{"routed_scale": 9.45, "norm": "rmsnorm", "positions": "rope", "parallel_block": false, "init_std_o": 0.0036, "init_std_up": 0.019, "optimizer": "muon", "lr_mult_o": 3.0, "decay_shape": "linear", "batch_tokens": 131072, "steps": 4317}
Below are experts of layer 6 (counted from 0) of a mixture-of-experts language model. Rows are named router (the router's row for the expert), gate (a neuron's input weights, with its number), up (a neuron's input weights, with its number), down (a neuron's output weights, with its number) and show model dimensions 0-127. Each number is 500 + 50 x the weight over its row's rms, rounded and kept within 0 to 999. Numbers have three digits each.
After each expert's rows: "mostly gets" lists some tokens that are sent to it at least half of the time; "raises" lists some tokens whose logits its average output raises strongly, later layers aside. This comes from a sample of Wikipedia text that the model never trained on.

# expert 15
router:573489526530486457536409475502511345489561475459486474555483587555505504503435546430459563417533429576514487567447426484537424549427498457523550452455508491492493510511465582359496452467497485436500511513451565473605526583456506530547446554489530481526545570517427465533514427504545562504592456410479539555515453531464536426525537467563484516526537534463557529532499543566460535473537
gate9:480440551519441485513432529549518499425525489504490435498503505497418504531546515493468512414502423499502499555476463527486447521523455446542473557488552598502445442537487556505510509476480540400472466577518575402423521497616621615546524578518530513435509486391543558577507521483562463473521482432497545450549531518505542550505463503543475466527482491431510434520539477483494479387532
up9:510505477533504453518416532502544549474484461471459419525575479515417506464547544513448582428512400525540480537505435584579553557514471469534521527570604578517370504511426534546486543383371505405543473555481526369516518479524516549464530514517488570431558460498471524599507518508491469463541465455506471464480494526495521456510523518615457462520474483389481399499517461563494530484578
down9:553456509527478466484454471599505520442417548460508559566502471597497551484570508528603436544479489547600473507485488460479554493554442468511480469493477526441577526499569527451499409480454428521467584472541458420576478482579480568497574484520567540477499540547592483502470472444485535477423572608407617515460479540588492558557484592463426524612424565455514573463477448514445538447492
gate10:504538548510527534489457428540511437489519509528528507641493461461499511502531462479439432502500463456533506563502470512561435600495485562519602512516414491521581421402528575475469434516572517512596508489462588497442533532571552490498539514485427495468568569499470556480566475480451545526531508519573562508558544439478590460510416472521497444538490562421527484539423527498555552460470
up10:504494479524509540532499500519467503509497461447503521469477612527438432552481533408565484573495555520422487414500548346477602467521503549539468496368564501444514434505563538487521498448444394429410433486448456555462482481461522519482473522427543545533442428601514467508474513478552505478400568560559511514464547544539527525517564463541524495479526500522478496463530504565494498528550
down10:511513516409517481599576545447483429521537521523543503562508570593485541463473465544484487585433428493487506497483527479540519537514419507491464497519545525416526517611456493510512559538531393427363443519507490532476472492423597576560497458515542511417496514564465556440551454496552588438488554480543403481512526486447575432489510534597479505462497484533454444519498545396500539523438
mostly gets: "{", " $\\", " \\", "\\", "frac", "}$"
raises: " (", " A", ",", " S", " N", " R"

# expert 46
router:601465501518501465564426484506541462524511490513427568562459538481509444537483513420423532508517523566449428508414513429439414560423459485454540418437456498464479443410502523492516543498535437501490543490437558488515546550482605548525474529422559449446492638536437452593547447458490503525549478465492540548469487558550559379489487539503453486458531531503474501482536544559509490542432
gate0:498448507410492606544500396425546461549487480462458601512485399564560519372567459510490462585508487570559605500459451517550450521525500586551507412492528573451563505431474418452459469579480499515539456484412483453490508537402510526520574440568504470412550469462526441637504446526433486576495419524503478484514493522557458502511524489528564439399460465597426489446624434562494560499518
up0:561509559472493458442498487486394527478518524568503518459439460430529491601513438404521508500597489483472507534546508444475537573398472536462500512484489505463503517463508481501484513530481499385470585629467516496466477497507526547479479541474527548474422504483477569474496391505526506531517531502522520454531468531509540418509557482592431475403468493513455518514479556566509435518555
down0:514512481442459543526527475476494484480522473538497472561435488502471567560520420467386469464549521497425526503520497542449450484507450432455410494481518467524527520494591472501559543420539478476477473515534505480535503403455575491573413491516475603475497493448504463566467431465482447536444465407456450462480454595448494492433507458509467498507494529461487499586483483521519414550517
gate1:463513429537458507590450549527546522524460461540455429530490447557480549472437486506493512502590583532424416518459469564453569611473437391489529489437530508611445546519540464510486568516456418590540437479507427501488505472501597444519491461446414460478497572464472467444624529486500371530512460461457412486488493515458499448499445460424509436534523504468435548578577474545511436540406
up1:395562458472515610483489460483524485640575456535575403458482416559540543485511386544483510399511452470486556470531556533541515485465523401556474619478503557509582453458541470542528587437470427539606410457568497511483468507446531505472560408509412570470453539542463565444514484494432481557488468607492539432595496567576412485478508482487471450624429452501470517547456496634545492518493
down1:525561499442512484537565583422490472530523558478503568502427403595501539477594508463469530430465415565589556468521510494522542484595580495611408554512543447513506430439462464509487444493481407537512540519490506476487483454510476497538546442595476541530576470551395438403509589481473473494420472509487462411490483489543515497542483538465378513466500549475406513611569476453517485462538
mostly gets: "°N", "″W", "°W", " km", "°E", " million"
raises: " (", " in", " |", " and", " M", " T"

# expert 4
router:570381478510481506506518581451476478498495440546500555549454554528504447486459486542435552482588468495493452461470497459471414586467453432531473535524513533543522478411499578446424506540468464510521579431499495379561521551587501545484469509488500483519482570525535410472441498513512563471523490482539508455495518552477556509513556576397412504462482630514556536445570543592577469512434
gate0:536462506537575568514469431556414559442458394440603582381440395492494487437501471544542486538467465491533496507463413568474487487453465510525500492519479439475528487506517430570567586480487542485484458450504513505493520507478456531464513527545449500475381508435526522473467491447505450490428466576506553496578542439476500587546508545530497452515547558556470441514522506454500487507454
up0:457574490434500439569573555499524483441478577488458462570520535561459473476466479517537504541530511428412485479532583436556639505480531551489481495446516552444522477494442569542395492475494473550583467633444488565474492444483624511569533498436484463503665521509491538605542603541588480428537490435456418534434575552467521468422434536519458533609473506434606466471471528493485523429534
down0:524507458426496556501541542523409552557518450429399500502439494569420528490506491492456463457543323460400461449491556479425564530449520579460508584407463452537598461499446543557417445471592467455521401568526440485495456502549487514414488531514577494527503560570525524382461359391560434522566542468566521517527460533476527425478511565480465520524408460482478451498445512543550464597493
gate1:583482474550595500478537572557454555514483585484570538475535486475621523438407514495440502492604464484529472475540408380529549578478462440510546542361520521495522528527471530459446463539461498560533508534412502444522517516542506474532435486472532481524453473600445506521586453435527479499495497489533506529506509414464494528575523512549406542553369456591510523474421485513491531515466
up1:444532629516477463476556399513492462501519522522532549520481584445505577567589436417521587488522544369513566524511481522480446598562494435536520513522520497487502485442494426517462539501568504523547432482479433503536512498461485496555418473540478463519523469574518464540466520525461581431498544518478551529530486539512530502443465418480592524443488597503423554550543474435485519495555
down1:499492510533468560461539542484482456531532503492581524441495541562471547441389418431549527548512483546374554492508487564511524478503544509418492548554533438464531453526473528504453542422531536424459513474561574428563539487512450485494371523644528459577545481513515549518429570501405499481491510544562464547535454529620514663447437507446499458442437503569502547387541555475601525420469
mostly gets: " killed", " returned", " fire", " away", " failed", " continued"
raises: " the", " a", " in", ",", " by", " on"

# expert 16
router:579395427596426540465519555439524450474494480453459505567457529562523503487468538501456499583506512492435467443508508473462506584447437425522437512458505522466474490426535575392447505475491485501503568449467506473514539587498511520509456566434529479530505573516536446498503509473508547443568485500418566481480496531510513453501515567495431553483549555509499575487567536511543526535524
gate0:446403554547370495487455451470488572497554469433524518514547494525509523420482583477505504546430464439551463550536527564553546464501491542435571488601532501551468459486407528441509541632453436532530517467489421511477413531565471538597509486482511476588579475437545478447518537600467583484483492499546484458457489497422565427460487510479424558564448627605536450440439487498506492644467
up0:489503508470583549525541499543470521490447481521458432570488502450446491588530429561579546466487517515499506491483458473450470501394431480557385526490458470484480567464583542548510467350522508513480415571499541470507519562449552447514459483451527485424541483530483472534425452454448464521611534458454487489552523478516403568525479505587614493541550450538463542576492513477471505423502
down0:471530464432528486484605533382481513527408472452421399534564514478538521470411508451571536439505514585614441479498542479459453535463454427586494507506550502451613406499542472542477542482548545492547503469525484530444488499472520478427458565506525527536524538447487477486461547532507531450481491531583528553463534404483462518459493503453537517585469530442459471577380537504471470476481
gate1:468438553443438501529471475486581551516620414464450569519543434528544536506466547480529542593473456486562494546477481591464550466530485522478529407504411503528548574483569554490609549554443401495519503519442515446513509444518466446509576477474516531495497498517543581567489489547424484536462534616483508503430544473402404498577545490537443442400408562465448552551394653554556428520446
up1:425533573425511483489503483576435544418448420506536503450408548557443603409426623409517472434466566448494514489524521511442518597560463479424540564466528494572544544564498500503465462553449602517481550534547487464482552449554457530407532550491520481472476548529505441527559483504487493498434507499508463533518521509436458512433521553477509445514495482600539468407533507502525475491474
down1:506537472375552624522512431613552534460462504425539455582442507654541588483550592485528402545496564504444545506527458503472533492592459499518452478430560525531476458372475608516512550407489435574584437495473442606501492511461504556550516513540475503544440517577463375557612441451435444482559614476447522579519506517486520408424526522560584507497497525631517457553492509483542444435504
mostly gets: " for", " against", " For", " won", " joined", " winning"
raises: " the", " a", " an", " ", " their", " its"

# expert 10
router:526430464526462517527529531452523479474564445502406591530425533522538478475422497513499609431564501501472478468477519511526436608459452450540494512416552529492554488483532552403424494427523498528488597479397465425534552540569489586493475521476529481472547540606547453495441443504507538454521493483437571517513538520447530528567513523504445503465526585470511556443536551580596539502466
gate0:516457505556479500582501582452487489559444561498491495525524528522527501426539404472457414526535471427500515518532500410444492402513477506554411437480591477460498436470555473426527431515471463546480561510533511492480531484506405425517608542520503372463492539416419528479513564578575515556468512500468492489486592513483476524560440530504491505478433515463518551627503533528427468510474
up0:459458442454504563592435475486520575502569449452392439585536530521543439555515506490508457465519556453493485535487422495554554422497420464522498418488422535545536463493509527560544379426514524534493490538449474551492509463535422499471541462540465458409507411408493492528468481486614541467547474544562542503524580435412504452549460517462499593415452520452474468550550527517508649570492
down0:520551515450491653513451532597456478437518481529579582444572523476615529497406446471536500489480566445445542480478478467470519542492464557456497517532518564536529504561523485525562446538473517459508453569515531541524443505517537470547468546573555493486476483472419460551448563567501429573523437502480471577447564492442537495537376568429513525461459405622511497506531478580469521413503
gate1:509577504455533561568501485443598490616358624508379629408436533554447505516524445459490506520506495527527503518464546550594545502518592507490501521511565466467519428458450441454500515526444516562469525386521497542434473555557439544430514591537496541494578527478459564489480510475523494501422475520507480487465555487466517432441457479482597587494419594438553497483476501511436471516502
up1:474475586515527477506488496550486511550553630449490436523547600412493488503544401497539573439495427573484447490561526489424507576579487406552476493466485445439477522521461526555465500590536575537413450562559561521565512473493504432482570481474457480508608446515345459582492460496538468476442486496529411625470437480419586619426437477478494473425446573518510492523454471493548419576483
down1:417482501521586561494510503514538543553442401437582612478416497555531560558436515514541403509403510421538495508467451471520444560502427529476418519503523427517473551545556439498452553512497505511408500511485599508437463453533539492604448392556503518496560546522534544484585430434435530488452532491473535563558516403478497464505433476492525595497454439601550460505526459470466428574567
mostly gets: " released", " made", " built", " served", " began", " found"
raises: " in", " on", " to", " as", " for", " with"

# expert 3
router:500476418550441445485524496533545466433540399495444544534434503516458449511565560499426487463571493470500479538458509453518528528478479405502439507395552571532428501449503517410491526485541463452489556438495515483524581533493556529536474571541502502502525492505475471548538520426567510448515450478531488503488484466467579393518491448492485550470522502491562603447523584505498519492488
gate0:421422472481436398534499491475492491406502489494481410583514472594401503484421524440371463529468543445517515542554563539521497541529485513475469614444612487465563559484509437599520592468462508454460483467451501483519422611484536457511494554489531530574411413566476513487489536424497500458499520493496473463532489498552499457532502543448501490513471574490559488463510565503540456469509
up0:587431540527508631448511509534458565491482408557507560478476535371482523494532480488648517439502478500537454568465452520520459528518503524529496378486455506450495483592526552411510472537605520415401512495507495505371603464529528520448387534512553487482563569486569490453522465569507585570458496478503533456494500459442505454528503531538520535494416437529519461516487494511580562526511
down0:430427512441526504510472597524523500447515492422504505693419496488496525545436468511491543491481522501549475397518438501514475542524498505493499456453482499508504522453520503476560498492452515556536410468464503474540540519539560539410535439467500531485528532496504479501572491406561478552564508523482445538563536471547484512471493524387528477440353489491561469533530511449497456454509
gate1:452418509527446445550496456529458483425423540493548471510524516518486485535497425452565556510527573429452470578521475432491523528513528595497460424461493544521518465495475468383568562462460546499518537449494561541478563498441577432500555550533482424450571491631534502575529518514532505534571485529515488427473516489551516499520415491536535530549527483400428551567549580533485495533453
up1:483495580516549445412552482458554507546520462543524466569450486420532491501528639532437385450500490578429506477421535587473529539570464441501521587516461406473493521504476554558461510623506488549480524580469397577526467620555447456592521496405482604555467439410424470503493478546497542534418440502565493551481451561480506562500473573457463430440516464549538445416506469482448514538529
down1:536433534542507522556483587514502543499421556453453551467464463511493374384555535472505412504358441506486536426435452517564515493503387479435447505459542443495524442513504438499470477419527385430466515547499508525476505519512512559534512442499522499462400510521541473412554525585460563457567525386612541479420497447521439500528474520557418487562505528487553446449468504517456511540586
mostly gets: " Loss", " @", " freshman", " RV", " Penn", " AR"
raises: " ", " and", " in", " (", ",", " the"

# expert 1
router:536441437504367537510482532457521384515520453510453524486427482527470518444510529487428516504591512494425496520422485444520482504461473409511538445402518528546485510471496624446483545502470480484433549444522423501572594545516574557504505592468594424473578564547535411515528439402505521534523511431433631553484491500522524471500505575471438564470512546533590521430598499436559503483518
gate0:512572419527515488497498506401545615512423486525512509485489543458466463559578442472482492452493566545504461472515623507543421463468446514503540455452461504513477540546514543404536507391492579499494514600572531553445665452425483412582521547471447545491475500464518476521535586487512450485501485566484478545510461562646510582501424521431525418475457498534518534523532506605487459457571
up0:469589485557556525490510406585511422470507555467472475610575576495461470475484641444524498549485343419425606499523380540575493443520518455545456564597497571501497552525487504517492523542513449507460448495482487439498357459506418414437567516498566448470555565534447534573477538513460538457465517444504423497506476511464590407535520468505444492414534510453565440540433504430524424557443
down0:416548431504590564457503520489530417568522454512410515578497481512463566424538509517566494479560527456538579473472414489568542546544480528444426431598543589448515552496595528501521536552507483480610509495462514499488496515476495574485468405608478411489459492565495459509626534537546524579521456436492562503394432528534362502486505482462494492494517489564465448565438479421517416458455
gate1:475558511589469482479526537447479438557477525515569493565466585517512554558475546445487491479498473439488507489474474372492485458490515495588557514557523576517496523508485496486575543505514439567529435480455452515439570513563474548425413514449434426492449520433456520461465420481537453434532481466553448467495498503409530498489466506500522476537528467411487442530471514504552498498520
up1:441459451537504488497477485498547526615480476523471465514461446455465496546476491467468369535523503503619522511586514457436472461401561485486577541462435518394434571516519494544593471493501485486542479516391435543541547438503470498474478464494591524544581620476507534521483412406591507515471504429554524478476477417503454482487486459527449585562456553604458515495536529496544520442497
down1:560533527518573521452493471456441461617464460501481493535498444486498443500440484479453488501523477578395521497600471517557460537474526554513524486436474494458559439545490601474470458462451406516501514509396443397394519458498477493459523515528483547443429431488445454518490381486507541488480455489499582583454494570480659511592499480597543474516526433475482593481543511593506535479558
mostly gets: " but", " than", " can", " would", " could", " may"
raises: " a", " ", " the", " \"", " an", " one"

# expert 55
router:508400522518460512534496535502537420513543433469438500559421615554462482459394478490466560514543460516457433517470442456482451532505481396487534572535518573544523440462480557450452507458485461508458543453483468399521551514556533574507474565515484477526478550584508434520431558527477563410522483426467506500488491559525539480475557557443399476472489551520501503415540603564560465506473
gate0:516562550544440458557529566537496462558546441549530442552583597418456579498515496516558542462423461503479408467525493461429469475572513586528521507479465518488496485502562574423444547422546502500484477580394465456549520467581475514527447498562578529522585508542494461572414460502440494488540442516471550483435512499423502495427495546520430573516470540540481469491537567402454484531474
up0:441504528567515541479548391590549512481456426515611399581476556562500434434469517432532568515424549553524497390562439498570515420528468504471486515506496520504434568482471577486486499469574542417554482483429488534540458472500600533498499413470573501567505532466501537349546432561528503533487377538462515472461484485529450499521470526575483478486597469579480428582570500511553512551438
down0:490523435556478549550588424554492493554512470446471443431545542502494432486452481537458486431491454431518518612549470511562403441509491535587453523440535490482483536563555491511429458516478545425543498562515414528491525547381467536495539480488573395482514465390470505450503548448511444558381477467496468538441464526461536542502518469579476448469567504407478480402508528436520508513429
gate1:489444533468471478463464510458611504504509460476467544463556570522445511533473492515429517510498436422560477584510397512481531522459500498485561493464454443529522569542601517484491537450506537455495454508468450540544458473495540506547574502570454528515533420565537527612495507463509471499497523470480517534506569487526520562447487443546542631516494445489446463384537461422513635455500
up1:521510531445544547440424412580443510486517535536525491533391458523500517559531526579519492503523543580525510553529419475459552402579553614534507503457500438442553530525527558532541556469444499418514433581518608569513505470598467486484473521482456525559524458560444572532487411506468543438483503477492529418456526489523502479534624539539502575455635479508462526514524416454473523426490
down1:512414498417558494453453528478523411456481434499532537495489605564429524484529556485483483566503455480514472431503493480453470510571491438428545495534377429538544505507523510496498521448545499539554576464553497364475499534497432548553475499558489435545532551428501465438486557492521574559532395550494494488544533524569492495419421519419512548548450545444501555439530483604466474456351
mostly gets: " support", " him", " help", " addition", " use", " find"
raises: " and", " to", ",", " in", " the", "."

# expert 13
router:605464468604422518521442543521505436500507424440420530610484521535528400512428495509467490479550484586490432543480500469525513465464450402466552428470465534505440496505552491495552511400548481460505563414427524447510600531478528533422442489485577511480546481586490448484474504479509576484618484438467580527388478565475533440481494493500508572433516533504602551426534534508445576494554
gate0:647525519530445496545448576476546453511601504508580432541545519562556548544440470551407518544504536480533444418434456530464460467494521457532633499474442538499466530474518562561473458400532500563501563569474548626500491477450506442567459481490505469543448454514448472493484558485547533513557480521443511463521531454531495533574485510481482545486574528578533504541559527467550498553447
up0:479489457479462501475498423420509540410494490512493525505627417406564573420533518594444591447485544507416492529562488489571573470449566491489497558505484455512566520471428426443519494597508486548477533613438418399526521443507532560545469536546509572479490453507647514476534494542512509516523484478486681486445544480447566553595497389474507471534452464496425467520488469510579473551476
down0:459583443543517470512515523516473549476500544520466497513523470487551545513502510533456570501600477385494565446543440552477569499527510590428399512454478464470506434544570548433507522498487503522507508482402466481541468490466546494489501426481593514377551521489505458585497446580595522539529544495513472568457477527567452487605496509533498522417470434402411399496418492568392469480343
gate1:536466556563472455516551510515450498527490551532522516559465499545502486440514454502408530511519609484570530577450493410449495476476494580526469591466527439482560518531539463470450496468547507366503507499522439622531477533536494555546455545438519461497519558481474491485555526498523525491558565496518509478543551423505548426499440525492623538482478447544430588556496490587509393507396
up1:517496511585476485535472495526496499472477550464481541532537537520515551432467391498424542439546664534522525529517495466443451467448489546489480556510491440421551527519548463483469497496542446419538548442520435605542500532561445543568450557449446529457565483526512474449491519424523500512530578464573494494483542473531494490466508537534590489487480516522408556520527461557468370563470
down1:498482488407519540430532467484386530558612548408478487503420463554412485549550603477529493506576542464410545584500522506385503499507591598488534441436487466460532494584515508587490515568521461444479463468492456494498474554491485444475429524474552490520523439467530532525520504460458526507588449539444432439491465495442481511480574483575509523511468477437506490473536410477451573498539
mostly gets: "\n", ")\n", "==\n", "==\n\n", "===\n", " =\n\n"
raises: "-", "|", "The", "In", "==", "==="

# expert 49
router:545469511489451535575494515557483477489439467554471450581416560514475442510445627486431585470514461486449405501492444474443522543478453508549469460427438542472501470482463515439490543476515467477477510439445561480496539563451533570560514575425511527474571492474433490518517491487480462530651434487488457522469526577401565467515540520463454588478524550482573463462571494511510526510517
gate0:525510420504454477565573422455565487542492472463505555376474436423435492541501626524412349339572443461445565476568486486494448529507436451500502443488544459492460547513470436519493493486527478592409519381476514397556531500569445504474558563518443516505495371464534563557478505428473469477495503486554462502413485443443499477440529424514519493504563502525473460477509525462438456441517
up0:508540527605551420530540520539501483526435465471482479521449499517571584476498454499540567471512540470540459521430478511522518555460521528510550497399485543541412567439470415449529505465466509459481478511502493546475405502329511479601403438544499497452494581602459463444520589569480504465485487512555600442472432459460408540478485459555454457482398437460482554444582498552515488472513
down0:515492579494367522474510501460463475434447504525468519504501442464486522512538510497543471427505508507625475518561476492546462582413482530485449544488543527474430524511489546459452485555477472493498497556547446535595479451437572493596473493426424506442511435397537551487492490463436467562568542508546543523482542545535445509441496475522560512451461463469478463509498557502535488470479
gate1:509559504529483481526493539480429471580542434493537555480515390497505514511477442503490553485542559525420411443510530548619489527509479440477485521516535497401427482498501511426482468492537450627582506439543496530496526522423484445501414543544477524464532451450470541624487435561509488529539430443483440502667522552532443376463444472489525485524563513499467554471498443492474499551494
up1:534468522461490537540449389495546482465577532547499570525502504489555393526439568533475550472480401503505545591535353501414569536541546548469501464519355442630474574510439405574587532523491467463409462541417424456480455462558588490540455437517522469651475480558504456496458529551543560462540482523555544492381525479437394446508474532465473465501503477475491482506460579454495430486497
down1:534472436486506491460503484547488413487520545509529552581445554504440479481539503500470475585547545484594467479538516469517493574624463542613507375484568559557515527570453549487465480511491514502532425421487462564462473494374525507466550586438547491545537530545453442497500436592542583417528494414486494488478475514545518500446393483507499519445566535513407529449542405515570511607504
mostly gets: " MF", " FW", "VN", " ITA", " SCO", " USA"
raises: ",", " (", " ", " in", " and", " |"

# expert 57
router:503440483549435535543454555438561467460575453518470523501433519494487462536502483476496523472546511483502461477362460536488517582374461453513488514518542479597473502405473605484466582507479452534407559472462565497499563578533529485484414482458549508578500550527489429500597511502515478490543490441431574522458470548518521430465462489480411468399549554519575591464565553502558446508513
gate0:429514538531445520567492518522569572517489502523575494431513480488497428483530439577417466502511598593383404464537529522533475540491616422533489401481424515488406462437491497453514514507512399592522505471517433439436438538474481502503437499489512615541470524506479477553505510505445609507564483470454562495546462469519561488542521411433533450488519495503515502493563518512464502600451
up0:517485536516500542462426473480450457578458527551543517486526511566500464466443516507569612546488521525546472519427475468449575491476508507470558440464506515521470507458531470492507431534463529541459470495510509399620507524458509447454493492528517451419528409448513532515521539455406572537617363521447395563560482529496546555538386526449511449457555517549626442459522517482573445461575
down0:572577534510492505511570386562536519495537446502427477609482564431505604411481500351449445541450488523550534398566466502529506523434485469564506594483516485488496472517561384549517536539523455352514454530588479460472413451484479547561480576558485474463506522430433533503473536540497472536580434511483500503425553501466400512509448562517520505552468431364443550502475356545498459538451
gate1:508471467514505518444457563486536429550516458415515539455474502508489512564466468555623463502510460554557443474441424445461564631532515499485534479481448529450593471579502450467513531460525524505459454385392494484541495479501505546463449500562580451486476526464470499536494482575508501472455409539621515517397487487421479475512563507488440629546503564590598577564525502552516504433469
up1:454485524542439480434545478546493428481496513491511401508465518456559507487514556377512585532500450521456557556448537487571544518479453518417439505512552517634477536423453475560430491479468456412444508569600507509506495664516497409576554575452509459468448569512516495507548502534419502518488487451468585520477529453444529454555499546357577510447481439535448455578486530568479532444479
down1:464537595451502579507501592396416541478595527542462534531522532494526499493552465472552485423572543525561434460536391489597488537546468473463540586476552519497560479471460580465518569546452472523606444450388491547568507441520519407446518532602559606508532420503549572481533406505501516532532481523440497535383533516548550567465559454544453505563537562476431482478490544491519424533442
mostly gets: " when", " of", " where", "After", " while", " When"
raises: " the", " a", " their", " his", " ", " its"

# expert 54
router:551399463492401538497474548520492427473553465485469613496407488535471541536527513544504482538584552525468441464477508458506581546425472403528487479421506515521451440477520593405565535466463412472438558474480440487541577525463523504575377569484578454535499507569425488491540485476531509480483481453459609629493530542569545504504524530444345527447510505606574622455515503481598479473461
gate9:549535538477427494455537573540586474512611426450535494516527386586449476500527475530463496477514467490389526509485524546484582552468564536444502559480474477520484533537421592509575538474577479443493462383551565505446520536525452537535514448512464429596594459397481551474535520451507509533546563543517508599533460479563565496538481503506471621571550486547404571440428376475468482616561
up9:543554512468496469437572569506557440462628505477540532570544448627475450518553462546360528516579523466406525542454478462484511482536593490485542537508528460532464551539441566541567563455579479439476469388552550499453486548517516519575450459509501478598480488469462531520524582521566509510467575575583485537594509501566459465470484449484422594572550523551392556480415497469510475607592
down9:638441456452575501504460540531479363531595573510533482493568488569361487498527457542516471496464499614497492511530556533412419445507548444490488477515493505531474491454475476455449584594435431506500511397538418493460463460530551511585478475485524568510512497433559540454533502542523502481509516533516506414405412528524502595552465509511450476475496503487397547518460575504509442492649
gate10:528502515471492469561466484475489522506504557526506454524571510496477562558490471548536503438435452547440520457510435536507533490507532472442573507484444467459393484421464436447481394556541536442426523490525461508517481501429524559499579478539484511507657513504579521383611461458532465536607614499448473497405487448486488500464387524447490466553452517496473512607447456475425425510578
up10:601490523530490514572477542531462494556505491500538447420447484490523480423498476479487523540381563536498471504528527493531428441416558496542595498504493459482549561490539444442516490528460433512550508551578461585465457522453459464486501441479433464412488504466420500552436500488539494553496424467382547470526499547527523516550492556473484504595553531493468465529608538505491464491474
down10:501484479459494519508453582541509374550578615516499520571517454531511520590548477401536450607481469468515540508488568518563500396521495460592472562473530431473495459496559466487449455522457546564471468396522604437465515499545520449579479521523516361584485517458465578474504473571520500527455534618470516545537466410565516430484484500509575432438512437519457568533537503488400525546465
mostly gets: " who", " until", " but", " before", " However", " since"
raises: " the", " a", " an", " their", " its", " "

# expert 59
router:617442454528435497521494587514567415425539456483474539547433572499528515514464536441473511537518502499454490482392536526497459546480483396551516460454506509499438473436526581438454545489521456472442563466459493463533540632440514535490446557471621466543505591558519439540548467450524523452583493419477570466436528527581504465450527573495430496433561517502525544439594553523518525507521
gate0:551460592516511527511538507458405573585458559512370560479421461500501526525475508406497523477522590508515502377525478482528524501548440389543535498468609477501519441559546523453554482474563488509507498442514472516597452485555486478422496414562529525497599520605582585522480507518511543526491464532516567487487517492602484521489493499493452469494595470553552513509576568441506514599537
up0:556510618524481496471490507473513501557506566482384454549499531482487566522507522497498465499454428442466514529503391552517497482499452473523473600600487431508496427561450444484449464577606548570475456512466543521579470505469541512531506544515525532543507562536440436613465432533460478456522552565627553556513401418565533543546509505527418447468476430493431607516443513592500516577533
down0:480434646470535451549520556584477526537509517549412493505530410484547453567531548492456471574587504493482424468494446443580567601552568573599554513464507498524491402471573421381544408522534616535521445402490518549430467611483447492416509559470517486548491414468560466489529480447491469525529534609566507526428459596453534542489419523436448395480522474556513521451553493484513525462514
gate1:497448542487520421445462426536533409483423515477534573516448518529453472557452490479530435410610512531585489554554484574433502606445551478514566419519397497520475417547533500513557532493518560476525501457470458500424439443459498564507467503532666496539560582496554617512499463533479425510500497540528505486500540576522513503431531445587462472449464534549450448528550523424507547488535
up1:514470497493470491439523466507523510562511486473566496398500497410546534430460455452486492449556477509602517561521498581452528636446625466531536552414501519523467446570550494483563441531550510459602401482468464498446470455475595610486495459494549545418644576438436568517500431557403479477494552469468438508456660646518577488480543477497521494481583501485459503515480545475448582471437
down1:363505522585509520447485435484502416479444543533469445485423443547559338579517536482428436437472486547474410492490456617398427546455504516552446503485434489531628515530455500522452513492540527491567493507538435523529366506470474398495494525501514460506552516459536582647504482461459577486485486483517511490500382502472537589485469500457453527567494492470509436553565462543426510472461
mostly gets: " around", " among", " under", " across", " above", " between"
raises: " the", " a", " his", " an", " ", " its"

# expert 6
router:486478513497476490507498498482490462454531451487426538632487493595493466511496527450508542577528480454542429447493550450479488539447492384500477518431487502519506489479505560453456537421461380455468642488478537470549617562530612523467479561433523509511535522531447438554574488496516504491572463474436533523382463561491560489476509547432499533421480526516580636478530556478497472451504
gate0:613436507515512458476541542584474511535452497583440520460413436554467528620407459495575497472474474543552432511486621429456566584452549530525423539423510534548513494495439440488547524450462527501565554440459490515507521542544567510510480482496529461462569527513528494535489458523531342509496484478457493382470521485484507514531587439481544490559498526495548472488518522520540445593466
up0:451529453495513534607413450489462497526554471530527409482631540502496551339536521448502471555471507465454549531436390589360453421450447566453546437551542503543466514433492575445453491538512506484478451560458554414470437511406489461483518465539448591509482546499440494474443544565488502472516534489601451526594519490515473532487449534486456551509553472518526545452478476440517443470507
down0:550522505519485450543510570540544515460477491612505510467517513490597448431508490488526476393595464512483566490526481576569583472436478497611448567433463524565506545460538590544521561536462500507567447543473493466458386500501432529513452487467508501442628484495518426567499440458528635522561504467494405478494473530563551396436511478521438425516482573514519344448535540493507467440479
gate1:490475396453497499432501493448433489475591503532498532533435490573504417516443553516450500469439426506493495500469423548537474529498539510454531524549447529543504487515455471503560457452566492435487559534470539493491502595617451537470477524462526446520500512562461419512485516436549504468532479610544497519492401541482436559522535593523469612551451519423495577501476541516507470557461
up1:574487459477610511500495470546537487482421516579447551601491512550419463439509563484526556534375474467506514539501470571513458515562522444498532516667396491544516417507490507491584477427449497408488559532501584482521492567531474531482436532431460377528458488576493433489510471451522545457613433572501515544511478516475545606540546523583572470512449481510537496582498495528504459462455
down1:482552477417475475594535554445466581557492492473493437504529502405500458439509495468524448497448468513498462450482483449439438482481565563551428480559515515464461475457475578423595474465547346433397513481567519582549483582435483559487484516468506531485559482524498480498493459407477507469565460503553522495546447468430455559555445399463538527482565444482559483536580490471515514452564
mostly gets: " —;", " |", " –;", " -;", "%;", "\":"
raises: " ", " —", " A", " –", " \"", " N"